Below are experts of layer 10 (counted from 0) of a mixture-of-experts language model. Rows are named router (the router's row for the expert), up (a neuron's input weights, with its number) and show model dimensions 0-159. Each number is 500 + 40 x the weight over its row's rms, rounded and kept within 0 to 999. Numbers have three digits each.
After each expert's rows: a language model's description of what the expert responds to. This comes from a sample of Wikipedia text that the model never trained on.

# expert 5
router:459532485431508564460442504549472550519408529460440475521459538449481561477561568530429458547477420516467417523506444482491535428508556494453458451490513431501462490539510547516543552478486460496536451469572523439476492534441509569472497447475474456492559488443525548542564563523485487477477517434464531522487506432496485533482457479479444504498504527457451534493521518573550453497466420501444482522551503437451497498573529462464459479545475472525449469533472503516484522450485453
up1:483543492409552587493466393540512480498517522470449480542491479405445550462576501500531464545498491537557513501522489426485551539531492416473504453488455459507420479462397496574522512479531570412511486555520557507487506479544577521516506516516461495489521479469529426472502534516429580447527518541469572494453500565514453533473466511535495420508485513490471488455539526535492467552523468599485534470493485522496555491463472474500526482465452435485530481513493515470533492485471542
up2:444509444437511568550422416550490585507470519511450460517481445473450544509525504519448490535456547487484568479491492480499531584529519509464442473434551498571544420531534504499464449475514517502473446387531511507517522562470543483519526520539425502454492451501514492524458527516440500449499547457493521459484444469578480543476486447530537507547464540456441532498559526557479471508387538515515501537559471458454527481504500467468526469504520496449522490539488583539503483422476481
Description: Adverbs and role or kinship nouns after was, is or his, such as also, later, secretly, member, father, director.

# expert 14
router:477499483437552552462478532528455470516433544448475452517477550429451554452596538532455487546446484512516465542470438503450496449556536478444467450464568498539492488511472543497545553492508483497571450462552568466438486523490554560441546417440505522447540473419555490507509549499458521455488559448465541552492431508517467489491491460463468489521454530464517518502529522539498468554481479542520441559520533486427497481533489438464457459548479458540486481503484570513465516441435471
up2:462509529477537542545463520556530511503491570492526576597523488530546490523446516512505528511507501542467518553515507466510511482418524428535508486446479437456444375510449436583499427479516474544473430408564476504463554528464524563461486484458502502454500566442552498440507507549566500461456546531493482526528535452542508506431483528550540451539510500472499564456469480439546459453463548525501501488467484482466483470554511479508551530486529535498541492529544417498578541536501518
up3:487538473521493500465474496552470484561413601484503529520517439497426540542536539506495489470438603549482541544507467522516529474512474460477420490512622488574455488555525568490550536516497495552507469525533478473468551505398549498472401577470521533502481512480565484477485541507405400452485552528503477567506556461499483508455484513541532475452516506506487535497570507437488450517502512531543509520464507526432496495532522514486493447439485484591483482527492541520498527519499495
Description: Commas, and, or and nor joining list items or clauses, such as rubber, nitrile rubber, and; scandium, or zirconium.

# expert 29
router:455586470454525514501414445533491520529470549445447419531496555389445555475539561544436414535495503554473484525504467475491497505512544469512505499505532479506442495547454546546512530464528480461513481526538488476454459564463549559482507499434464469471542491492519521550519551517472494450495527451497516523424476489524476586450477467481440432533524547494475561495529562532559426553420426542469502503537546493460531439505539481468493451521485513538453443535454504534484555508458469
up0:546527581476544531465553552526509497534477543415502473546462590528518551442530498460413473522506424463446377538562501488486585509561541512460476476458472446524533484511488538520530486472517453516501506496539562454522501474514550556490581434552458521470492476518541429465519462532481557489470465534389544528559484469536492466503494519464482448530468504460541466465555603478475505560542511535488476501479560455485496546513534460483466511503499462467455449523520559520464483495513508
up1:514496557470560543518509508495525546464460497463417455515524555489504554497571452481496519576506473560472474471529486493485537522513557426540467484546493469531480505391457481590536468502510450477502540454491531595508454529547558537508529480533436560456474482475517455504458438516526484507449547485457550528515475483486424592483464489476510468564403520455475537485462560481498499519541487565592489514462538512435563541514605516491470520480493462511484420519478525493446498501460490
Description: Words in section headings and infobox field labels, e.g. == Cast ==, == Biography ==, Genre:, Length:, Coordinates, See also.

# expert 23
router:465568443434551535523424470554492565526461524453452486529425554427436594446595578538479449529495492556467474539546477461430521491548514464492474433498508481499482465549464522556525540482502492451515450469515512493448474551497551542494530486494473483455560462423507502486531515517504540439484531452469527536444431445537472514456470492495489465544469534465461541486542568541524450506471471534452499525541544442454526455533534452475489482519477468512443407530450514537502553479481484
up2:501485548474466467521436425499526535455551481569477537473478444480516526574589531526528526487534536520532508635528570459456536548502482500533522475468491540469520530497521445438441507519482508507462446582451451515491532527512604524526495497520529492433545477496537530528451506484497543441504476501531514524467526490454488507533505535521532548498555492502452558476558598546463512518553464553452435516542566521529504475484493456468445495531460412415494556457488484491553463556510560
up3:502475459504513516525474523505498521481508528475433440533511469464446517533521478527488487555533431429469553480480424501537516510454488471511475456510457407520449510450511544475437491505460470419513441540531543424496458579450475538508541453472549556503521511563514577518531538511519460556507468557516483509432513485508458502398518416509484484496477515551466533527485603493579476476495578569481439517512532498458554488468429517493489437496492500431528496524560575446464488512474431
Description: Nationality and scope adjectives before nouns in bios, sport and film, e.g. Italian-American, Indian Tamil-language, national football, British.

# expert 8
router:486557452425530559523478490531468496544399585472476483604446501486451578447527557540482424528514482550469496513531462502498529490535501476444496480472517451551460466545477538576554533425521474481547485502536499505478480549479513564476533499438493507484548480520519545575525518535463529427490513505464584525478475444528444521416490488489485458525457544499497533474510554475555380551462470541507528506532532454452544476545522475497483491518501454550503452560483581515511541454482469
up0:538582500488504466535449565504511494506455541438506484568568541493410520484507559464465485492521490519485481545527541532510515501483446464443468504475532473524481466563512517480466513518508465537448461528517487418468475554540465556515491489456534535512533514374472478449455458467569477505487490469476478519513468470503486551404508478566486491492529488474479468464475577522479463513448521496481430495431569467536484502492436544432420501544439471551527461534421548550384510536447542
up1:499560545478494494474496500531520481506494523503504529482500502502461517476525591550499530492499520533507527505512567485448583528503452510498520521502539520451480510547500467495547519488608513453465469471497449549555493473546561636500484520513498422444474495419445447512495525423483488456445582453531473490478498397487516482509490523542506434591540483517452520557520531488509479493453541513416434505534561445480510420524533442501429478495444519524415471505476502572475568511520470
Description: Spaces, digits, punctuation and word fragments inside tables, chemical strings, date lists and infobox lines, e.g. 2010, 14.5, Hinckley.

# expert 15
router:458533455417505540470469456539460578503438530464474473548413510435486519454541559517474478545477439557463471531520521474463546517498548469501476486496504465483467424546464541543540505502523505445512450497535543469491410552501564544474583431466440459485530490449504474515498551565471530455424545487495542501462459454506481529487445487496479452586449546498458566478506550489511461520433504493435440555534506449466504500539535475455436443545417490512504486524483536560469548476485479
up1:496651449467511517490473535514472473524511547456491484576497576475504538427563514539496471516502474594459546531473468545508419512592526483435481500416478478516520521512357552556471538474548461511548522493554482439488512486497403474502509470468521553505482502522504522445531494483479525502541521436474483562419440533500434489438459448503426499439465539484528518539507540524517477547450496539509504538494475476487493472492465448501545479542525512501531489538492518455523547470503501
up2:506536514440537545466464426581494468510403553490461539548485517434469521488507532515486468529500499530521593507484455455517503470523498521467536471495518515508502469515504478536491557496472535479551461439496503463433494569416500497493486490444549469519542455483502525514507548538444523449570532467527546526429526510585490495415456468473504491469472513460434497500560580542541463512465515509507544472591498422463545480591450502527551444539464446535534466490557514500554551420435460
Description: Mostly "of" after nouns of number, part or kind, e.g. "species of", "hundreds of", "team of", plus adjective endings like "istic".

# expert 13
router:437550419426555579491414483535480514509430535479464461514476543449486534476561549539446424555422458520459506527566439469471488511540549515470480419507525461554488492503432496530499552466501468492560515473495503493490490563466499495507497432512511482490580455484525485527551546543483520463502503440480522541474461434512442535445456433459464488489453518463463535479522549541576467507463509522481482525550560464430537454530520465461510443549465486522493407562496509471475534467460451
up1:441547451463508489464484392560473497513504547457404452541521533395470510502481537517498469544514489434494512473538469453501598505490518552445507518456490510483474452566490509525533523473548589432477481485509505493466569572514538507462588491491406511474504486429543475519473570476460539457479504472505501495523483508535567495486468497546394453575467526483477479452482546569455453491493472565552508481447495506476545525501523504474493474477510464461507542541457533583547536496489550
up2:488514546455540555497541497530449509527489550489453511522460491428442518433515531548512454532444512571503486512552493487483543468503471508535454461454583565514439460548511510604624530422513495451511504474539506579506502419574508498506513459488471525449453474453533470542519501536438528499443519452481541507495485469557524540517445486503422467547513531464439430467587464512543480440482427483485499525540502488501525463570479496478487480484476463549462545473503513507481534419574510
Description: Forms of be and have after a subject noun or pronoun, e.g. was, were, is, has, been.

# expert 28
router:457527456421540589500447461514478559514486522447479491533471570410505541468509549540415428552456452588480438475530475433453537488511540495512486438484521464502492437506465527505511534496555481485530484465527498484473408527451472520470532438487484500474566488507531489546514530561536552449473516506484555538464501440483483510476504471463472498532465496473468584483514537482544461545463491533446496520525553435404499436506546497495497440544536449541468428576487505516446531465438444
up0:520546497461539567434493485576486501520467550439445532529472536417428521457564576508460495512500484476498545546548485547460558481542455462531501525490534500492485490524470462594508519394513467531538421478515500518491528514487550534446526493459480474506501500467536521474545475562444536447531454476409535491397498516549455548459447499422462439488472523477453482453522551574544466498471438524497507455543493419579518547459479502502510446494517485562516494510495518541496566483465532
up1:494596528505502444507487545482519470517517512547494486557466530516496541445479558517503478497582547515450508472537534448550511535462545592538480452527457523500510522582559545489519498548550410489503431512515458432474471513590557552506487511504483476504519530504509512457592518439505536474542495458537528432472498513532522486479495470469514536495474508491494542501570559539472468546455518541419437523555497435526576520590473602532539549506468512522512527549459510553573525566523503
Description: Content words right after the or a, such as superlatives, ordinals and position words, e.g. first, largest, left, central, average.

# expert 21
router:485525469436526536469460463586477558521487579446443459560444531417459543472535545554407470552467492513493469551545494484464534422520503438499493485472569464495482480495488523566536498447526500465512464464574492479419530553473552535498487466471497453472514464477524549542486508565451510442513495444484499537509496499540468554488442492491425468531485521423474516488516556547585466538438461531467497502519561477473543469530508483462477452524497440563498454552474567533435550494465447
up13:463568500427500553488469486516455473521519556471469503551420500438471551467513547522470457530495496542501546493520490493504580518519504463509448446407473515491505481597477592546552509471535556455498575543520492521507428520511536475455550528496433491479500453538523487549478468496492551438460515483521488551472410482435512547458455433495443505511441505546504535444543474508481441523493476552471489531514517494505501496548565436520442424533462464514451457520405522479472545423558467
up14:499517458476483523525482517490482542505487590485498539598500443507494516499513578559503441487450509527498469453520454472505561489503496479518490473506493485541487514536440462469509503506438554515508462494526502518495504556476579482565446586537468503554560504437487486490520600561567551498450580508587475545487487463471420490476527502559496511481467451501463529480531507540478438500503552621446561496487476417471540512586471466510471429504581480514505526480459546430490469439515495
Description: Verb stems and word pieces, often after "to", that take endings like -ing or -ed, e.g. protect, implement, predict, agree.

# expert 26
router:474519494427553556512454459553487552518460552441450478525486565440470560472564573534398445537453480560473464557566495464480493460566495460453476479446538470548493475490443549498493517461534507488515470460537558443464494554488546530503518483488442466478528494463518466481474499567483559466502533496487527519518495486518430492457467496465460444503496543467522502503537576508548458553440444529488526519500563452441523424491516479463441466556495436512446402553507484538471561477449462
up0:501526454459507580481492512604406527554440546500486504545442512460476535508500533540505458535432502544491513449542431504473527465433525545459464463414529482495470437559519564550518504492537480517486511473532517515552480561461510510493468446546484426417527484463512502546535480503482524419458508485542473502462508437605524534487433441418454483608516495530492537512526531520477461469492466481528512550605510475450474524531541464514531425532490488529495488517477539489512540463514459
up1:487516512517496459437468538542509468504502520437486482524471518499450498438492476497524480515480547489454548520508441513527587517554536457522432503434506461551507509507468503492510479465538427502453483463565527441462506495514500467503499546514442527448462403546497459468505501435443496504473505486431480529484466482544500514418560556537493549477555585512436524458450519601516495522472441507527520506478359493587565514473521570530436483467469507441540451547491540428546487462505468
Description: First piece of a split lowercase word, usually a verb stem in plot text, e.g. s(neaks), qu(it), esc(aped), expl(ores).

# expert 20
router:481520498459563577480494457522489542533431537482440478534515541420457567482537544538402390553425480497491454520521426477501571448502503482429510473483518497538469430516504508500504528467552499495531509483571519459500438537456509543406495418451457460519505455489548545542537550538478541469507499499480531555445503473514457500473459450492432487536511499444459511441522547501536460517496447547459460546556554459445506484554524467461447479520512456507481481507454558505481547489447443
up0:487543529447548530515461503595508526496490534480468495572459491423522538437534520476516499548477434549477542534553510574464487477513472491516455411538533440487510435463481601560498558506492444481516486439512554548438469497483537495500560501544493502423513490495506490453498486552521498475499533473439590466524454513546483501444500470453510466540428550502468576428551530482490443507522562551487483506523529508483557491551551497531482495443426479525437460563546580507492507530446446
up1:485540426495535452527496533495495476482513510512500532499538564470482484496476541499535543490510509499469553443511499492543542471488572459510488518486488560451503429494440480537492503514507410451518477426485509488475438568558490493486523411502513517413508513533432544465564525513557499511474485465474437527513495459564488537503578508503563517485554522443505610450478537544475498442469508437427458443482430440535444492432614485532521559581501535459490537474532539504457486439466475
Description: Opening quotation marks, that, which, who and because starting reported speech or relative clauses, often after said, stated or found.

# expert 4
router:464510501418515534446481456554474511506479526435461456527426540449471530515556542538420442544471448501464468539535510438447495406541477454485474467460495474506440438515453580554552539442577516489549505438534499449475485512467517566497492470511465434506482496462522527584498538549497494490503495469478488569482492446507488555492451497454434449534498505509438528502495508517499455527396473527516472516522546466464510464507503457468451462555445467568454501563473488524403556458509473
up0:543566485478530551522473514524484517518393517476464490542500525492508507470477537510513483515541506505520413528531484533532460505450503527515518559437539494553584550528534503501532515492526489445531481537630510465465471587515524519439529445542470430498481537552490505449474518467539575478524520617425510457506462477523412422489469480533519483507582515403474530514467509513561474527519471570511547546444545480441596498512523511448494535508564476510511469496481511536498527536463478
up1:503555505481484506507461490496421516530418540484491523533487567518460521505528517502486491517463461553504521490531473506571504508546556513496424525481591518591487541458526473445478465542458457534503487532526527423500487539501606513480494557460508563438491495467525468470465437499488509491464587503529524528489474459517437487472475451491530572500431543509580483538519593555507482575458459500535541523462489509538530541493547554448479424599505411457529453490483561464485479441450499
Description: Past-tense verbs and -ed/-ing/-ated endings after a subject or "was", e.g. moved, announced, donated, portrayed.